config.yaml
n_layer: 10
d_shared_expert: 128
activation: "swiglu"
router_score: "softmax"
normalize_top_k: true
beta1: 0.95
steps: 12157
Below are experts of layer 5 (counted from 0) of a mixture-of-experts language model. Rows are named router (the router's row for the expert), gate (a neuron's input weights, with its number), up (a neuron's input weights, with its number) and show model dimensions 128-191. Each number is 500 + 40 x the weight over its row's rms, rounded and kept within 0 to 999. Numbers have three digits each.
After each expert's rows: a language model's description of what the expert responds to; "gets" lists some tokens that make up at least twice as much of what it gets as of all text. This comes from a sample of Wikipedia text that the model never trained on. Tokens count by the router's weight.

# expert 14
router:535521490495547556490558510482453531455559532535555458530453500504481547548464482515550530527545451556537486551538495565529530530493521559505566475458490525496506445498446486507454507482534561
gate0:444490482468550550455484477488465481485516533553445506550521538507532504489528448524566533492524591494494556515437530528485467390489557476538527536484537509457462517433550488590466541515460490
up0:430478496475453446454432479542517415523530459507465568454551467418498429528454508512465481474466474451459495475516530452440461476492464474438431473546443436492544505566423553491534426509531462
gate1:509490479499463463417486445477498454570547500440451498487530463522461424468512596518474470445462478488475517511465555534504389439502561504539479516527493471556488571515520487489476486504533444
up1:433540504455442492496493522509480555499553513447502504530514439537452503459481544485530528467462519535478486542562576558518482424487557500549494529455491406498551463534503428501416548509555505
gate2:435527517495501577491516528522510425513516562529522422544475572501539511544472521462455580450564526465549495540503526505492504492461473531515492544461506549531486431496470537546507476519493520
up2:532433512466501507473537494409584469516478512487499539447515491532460502433457547529549426526478480504454440539508472503595432561478464489576546499513508451491516545449623420496427559465497486
gate3:499435453504501476461491417474549390465514469532477507450514417518480491523585502511535471477472473426439492490497612511509488526548539465505456525487526521513468496483506493512466488554568446
up3:526448432464498510507459501490518453422566478575495488519501451548459518578517513509495544552510512508392518500520494508525480410489540434518470556475578465478563507526516523520488472531516504
gate4:558445499546543432510535446555466524494482445548474544427498521528544491535559474512539507502427519442483528449493498549502430539489511516508610510517462543466516512540496540518529539488486537
up4:500535537467470485492410556445494448533526486511509481503539481451494475490493560529438472442502526498539454501478528459505521509526558486491378575497534469606445552478537495516464507510495528
gate5:542491443426493477478523508504527531479505474565562460424508536499500512492480613443499421460451465522517467523539470512471485547500515557457537489406486470542475514521481477463466484533539433
up5:446487513473460496508498501543505481432466431505516493528488529505542531449531497398540567497474444502423521436558547493449507472534445472449466472535545456431521404432496539420507445570572529
gate6:495468501456426475505488502541483539515505432508501461476520462551482491467489532613489498486453477518458459535529519493504436463557489533429512456480492394482462473579514477462491560489522537
up6:494483504504550481453462508504523464509562565484531516537525534470586505481470501457497497466543545437473543447493541459537583497463526469547459533568518506497527484472488604492526409448481483
It responds to: Pipe separators in tables, mostly between numbers in sports or election results, plus —; dashes in chart listings.
gets: " |", ";", "|", " —;", " /", " his"

# expert 40
router:612536550598460511573512487519481461428498499515549493508441437477524493522502509492508565447521419469559566493497525486532581523531532447471535486526527487426515527474513468544521443536466532
gate0:481522523576375515494548478474462479504465529544442495581475517513532461529499478454605510425499542489469526561503507471509523493492514525496498402460534537476467466536437495462513486488513483
up0:462497507586459544487559462524441502491462487561480506517473556477498501558476534515542493470488547523481512533521541518493491526458514577518500351468521535423463462520463487498510503451518458
gate1:479503479507478524439545458573483532486494503521460495512479535539429450449505564539467453495500588533491468522561503544489490520534475505491506541506423461478447457472494597541519523449468547
up1:460505500568529531454570434537491494497497572472478438541446518476463463479501512547473436493459562512519495532526525473472490554503498517469494527548473495443510465481538530525541540500418511
gate2:526562490551438524479490512502521465433401476517511479494467445516572565446488463468495538491603481499500527437532520497485493476519467508505393516582499433523544504530515566519488440504506535
up2:440446509451571475478509497540464524582544504498470548467485563515445492509484566522542491489397541507464457538479466527492464522487504514496543433435469550463494479506479454491506539447495444
gate3:535475499504476511521465558474529488486472511518545515552447523559527552434529564488484510494501522531484478617537525481479514493532437527528498474472493469503480556524488508507523530458431476
up3:402511483470496522431516445542481456485485449497441473474516563500469439467494469481498463518502529514465515460507450510457437499473506455470449474509468509543547466498455554434443484507559465
gate4:554500507534531514528537508421512424456502499542505478547560450521529456611516481481490502497478518525544467480470529653553508540521539567472542479538537417414470547529510531497525532418604526
up4:549514523566517562515538526459531483481484532507502488546562424505494431569479445495498512524514489504532458461496558652541542510505521563453513447535560416396454495492498500511520490437560553
gate5:523581473533523504515486430525570466500589483498478503491538537498471472549515560555517441494446497546517409466434439530491472530523433491480493460512452443453472522503476480447483520475597450
up5:509573470561470479570446455517567528549569548470499500486500512467459517549490537493475480466433516523551495489507473507502503525502450455455487474546446497463447505473489481497536547515531465
gate6:559537527510454483518524425460510446478499520482498503510442557523527521437483530387523548456518531520484506525492523552482521465458486497518462502537481369562515478485471521497460473462438549
up6:584538577581452496573543545455524521441544533483487500535473486489546523459548517431537566399525482491525576524492535504560518474476524510492482504537505456540516499455509467565500462513467546
It responds to: Capitalized first pieces of German, Central European and similar surnames, such as Sch in Schwartz, Schmid, Z, Kn, Kar, Hal, zu.
gets: " Z", " K", " Sch", " H", " s", " Y"

# expert 49
router:518534510448465483582538539525464508553447460475487495477500430502493571550471495493552511519556490509498430488485535472533534541444434471453523549543473481404540464489548515490518492557548447
gate0:433471550430520470536521505473486517536501493535472524524530553469533457477511548570502380470460457468484453434531471486519464541522525471541508490462486563553438495528541528476586483508496523
up0:439494567425481488577517510477452518527460459447425473486559546499539518433498529579494436471443457451468455394570517491564438554503508487546475535549497539493482474507558483517556476533478525
gate1:498471498533502523511447475474476552472546501433492478482525446457563445447532515505491421506570506458416462514501482487490527492487502460466385400460530537468499516571545507491529547486512514
up1:489510577498444512553470496444472518529491456456476461467503470458559516408536481528465454535557448446464467475571489439511506519467461460462442447499496531471524442562533547496538561527505486
gate2:522484493415475532486554535444492419511500466511469482532510522551462467443497556506505522518497443539519624587428456493471436475506537456455486529476520454494568458542407465533463466532527478
up2:529524496560563480480448429558523557457559535573518542461502504423542487533497493512504489484502551506441423457554492597483482520530530526514467468491447514546457523495511566453487534480476520
gate3:417459461431468420525515425511460460537541497455533479461512583401529511545484535499500533502494585511455474408473575571497593521446529512476368457489505542515479501445535501519493519509506537
up3:454568488455508434582538509504450450540488498426496460477502510441537538535468536491485523529522559478488440465508555549503553528446522538490446470521457537535469486492529524484436476546488516
gate4:590526454478470392528473531406452516480442466516457544519522505560490517446469556527523502532517497538504496554550493536527488452545503477466486446497503532479420475505505489474537484515499413
up4:462452516512516639470499449560562451507524517483541448496444492478497495539532456485494522460496477469516502455482464470459498567462506489522501580473484502534563512482472522551498539465499587
gate5:544549510562472443529502505561571508537486543491467510528486442489455562614533429473525540551539497512479459492536480496523506512471478528459539535497445433491506474479525463561509412540519489
up5:490555527558546553396422533537494524499530517493497532515514503456489515518481516435518491468469516440469553562493515554475561523542502471628432515494521532545546570494548364515489508482495435
gate6:601511499550508382515492456481522542543521437420488440508518501499513482501483547453542463572509508477561474452478534484494493477515495455421504499461521508493483570510481522445527548562492571
up6:464429490493486539449490459527494479444510548551582558459494534526514488439538484524484506455505422571444526525535487485492468510502515455523461473534464487558520458492491470481493510447553465
It responds to: Short unit letters after numbers, especially m, km, mm, cm, h, and first letters of words like hormone or mbar.
gets: " m", " h", " t", " km", " H", "m"

# expert 26
router:489524509473503546496587453503473550514466563507486531487506460441504517540459445462586550512476511443496531447489521460549517545478514485496478511559431506458501493533573552504530479481467482
gate0:489536531507478522533500473444488548422532506450444497441561477475485547468482520526551562545412447484511524499509506469493419445496510487420557483477454564488496495497526503540588494436431545
up0:405473492536505480511560509470486534469471513466407517519551493478499534437518525509505521600388474522510510524562504490519441479563435490452558481525470488467470507483508477549483506474458534
gate1:509503513460498436478501472456511523354421538461550470452479504562519487492418525453569497535576488511528452453561460492530495470490567454458493531455472535445507536582552557501502515488490484
up1:487530459550505489477515537533465485541493467540437533525452527475445542499560523530432514432446544547439551518466455561464458559565423514557518462524464439548448543444432514471507506479565512
gate2:442557463580453472501530440515526492456432497430469504474456521474503545569492474456493547560533544477545534478538515489532473549528535517459569498530520499490429507440499498519515526489467494
up2:458515411578485509571512479555487458502443527440485551437533512513529489504527496415497526517510503495539516449488542509515492535518529524516462570485504459496487554465489470531529499493445510
gate3:490505532501511504518507469387513527441541486552375548543479516486458535501499504542477501445554517477446514532582523497519472530508476434578529423512485538461393430576521496482478512474485534
up3:514539529455439473496523489464516502512538519526465508512561412491434523549474487513508555517492448426516567526519510448545502494465532461575523552506507483516457423574578516556468466495422521
gate4:530536502486491519616529533460473539528491556518452503494469476450510469445432461427517477559569541461441508490555471471482494500522457534604550435553450504481531464465501515504584469496418480
up4:478452482488520485441444522468534444499487502464534470442517486527474525588503525526524507508459446530549474452396475507511445532488506503470540610431576515559465530517501420490505550498528511
gate5:509494569570483535509436476465514490443461466465454503522467500436548508498470522487479526535494469518445462527510449562524466624469530467514419494526418504573457500543515450454510478482501479
up5:524420473454471474445543513561490477520510462519548471544553532542471435477579537511433475486522493496521492481478497474514548402533505510447605527435596449460548507495466503521428531512503518
gate6:504523478469524438432503576475525506459402539531534480512556475581442518526462529531503498503432444476519501511441509489529474512574532477531472469426478505551522539485458543439542456516446495
up6:484508411421475469429456590490488530478487517501530490474581478584441499527482507598531526505389460499538531491451515484545454501574552507467491503401513548501511551518486536510524516527453504
It responds to: Single capital letters starting names in table cells, especially motorsport entries after a pipe, e.g. R in Roush, M in Make.
gets: " R", " L", " D", " K", " N", " M"

# expert 57
router:468519557501492553531524454459478483484514566433483445482471490580481541484478452533459538499535480413551473500499439449565494531499491492568457493467537571536506401450448463537478458525500574
gate0:543506524498410460442476453478518531460486546457522506503494482570479505541517496590537457477527481482420489506524519459514507535484476466484488493507585520472466428570506463551496525479456556
up0:429438480450590484512540541529478492553501504532537555507499510436541500487490525444500498520453576527572531481490514557511473482536535559503505509481412466499489601437491510437483471534519427
gate1:509487520500536508521516513497524526517525506480460492536475494542488531558506485544463467478528514496454451467500459485581413561445453529534499431525465500452568477480485507525495459459487547
up1:498523499535537544486509493490518500493520537487469481562477500514461512568490499518450498470536488503511460492434436503531475532486429588535524477523514465480537471473506529534471443502426557
gate2:575444559474493497541513472470460477562476516491461463467500473526486490518503448426434502519497519486509497539510454489581484516466483571480472488494550504472508490512512490550477514506526517
up2:528552534475462501523558479468468503439510513467455404504473511524475490474538460458437513508440497441481504523542515478591494473495467520478475478493507530438549472463486530509569479511563541
gate3:582479477457513479477487513493470449501543505511467515466499556549412490527518494509568496514487546485513476489457467534511482476550539526543454491473509522498440541533542404543565488484530509
up3:506433538579538509483518431506513502437548554504491523517484525524506513544494457551536538432440502468493517522466492478533446529469531417579477470463438519475486435517494490507473477444498550
gate4:457493520442526496529554593532476529480517493510535465482508497542551510502550450511568546465473459529539433444537501498457469430535545480489500511459489516497487487525502515489579419538488493
up4:512450532398571529541514566528479488442510507513544472505522502538527524495523492502530548489521473524541450491524450568499480419511508492534477466412481535504502525466450515492528466573516489
gate5:461528536549469526483512466500489547486513503479471524489524519524590531489506475454547526460494490521537493538537509443458445554537486505591477495493466558474480473432538575527516498476500555
up5:502442533512577472549522542496434523526469457389479564570518498565565518464555424579489492488468452425455506443485483484503539492572535462496485512444474514488506503471500463597442546531531537
gate6:499559507552544548526488477458487539510534529508430540494485505553495520551455483457490466484484537469458516525519482523549497480534519503589472484501517447525509509482456484562492503472517562
up6:468523504478505464441515489527495518441446469569554449510494477453497520487476513523574526517467478504482464482570485477421464533534494506454496496504426584477495452499496520450548494522543512
It responds to: Pipe separators inside dense tables of abbreviated team codes or numbers, plus semicolons and line breaks in lists.
gets: " |", ";", "–", " 8", "/", " "

# expert 13
router:507486488434515543518498468494456497526440534547566429544467459523529453487526496497481456471556547477469527527457468530472527530475521502543485543540426529605483551517468479515541417531576547
gate0:469473547516534473481463526520527462485499497472603462538501475497542507481482486466514525414509480468540541506450498524495542414519559451628480478540458477575504513491426474549461421531526462
up0:548480535567509375524520521528501420563490501446553488504436485528479532461597556508557501540526516503498536584500473534429560540540593445505486480449505504527538457525446483580448519562498462
gate1:575457486531549548473483482530463483535534536490527491501493469581368485520513434566498445466531566465519540522517502492467470461455546576518550545465449511507500454460468446533515485456477537
up1:559419467544533540485467448516460456522549556509506448421488488577359421502493472549487448480523518452520504477544497487497423507438498538491531543476453518486523415489492474488482506433476527
gate2:530469506537492548435494531476527430441505522545482529525459456532528420536517515508450447489510471548469611517486502532529511539482465530529537431487595533502536465473434482594443509532552527
up2:528472470529525505403510493410524413410466516520487515505454476538560433552502518496464435527567504554499565521558454526544458539503487555514491462502586519506484502462471470506401543535552503
gate3:476565507514530513517554496509537473501484504533489440463457505494530511589530449547497528456502458487526477476529543440502509549498486452504437468544468457488475429483465456511434475542527503
up3:505530540480488516474501529561600451426500521531509436482470463484544577584513422569485551465478424453493479486526476513485453530516496492538441448563448461503455445574524611519478491555535529
gate4:484528430474546567468562434429614472528463532521459540553516521539581507523520552516511502499539501572542455557501483506495478523532431494498472532498508437476531514452481434483450488496571529
up4:432541570511522491555490500503421547501478493479468459519546483476491491546498483475437575491461519504520542466461477513507493492444516538557574572462540489525468513511535463484430531515507503
gate5:574513536520425507564520466481446565453474549436482471530486457572463419563561521599465472511503494505489570478499518489555561453499510493438525541532460458465470554530451470544549507497525498
up5:568523576462412540563507492477440525437479545479478442541517472534539442512523512613447506487545529503493566503482502510541563489477530512492478495579466462545487577550447503554530455521553514
gate6:553593424558547576524430520490486516502482551535498445475449517444575445507481608516575506482520491477500522550487461511552524453540442452500494513492502526503539600452515493464508501495563459
up6:456388563480410458454580477480512509453516424497456576508556470517458482478492428489472458498489468561459444452512498461504498548532542519466533542485531446470456432547542501505498532511436492
It responds to: The piece orn in sworn, plus verbs of office or position like held, hold, retained, command, place, mostly in political and military text.
gets: "orn", " to", " place", " held", " 1", "10"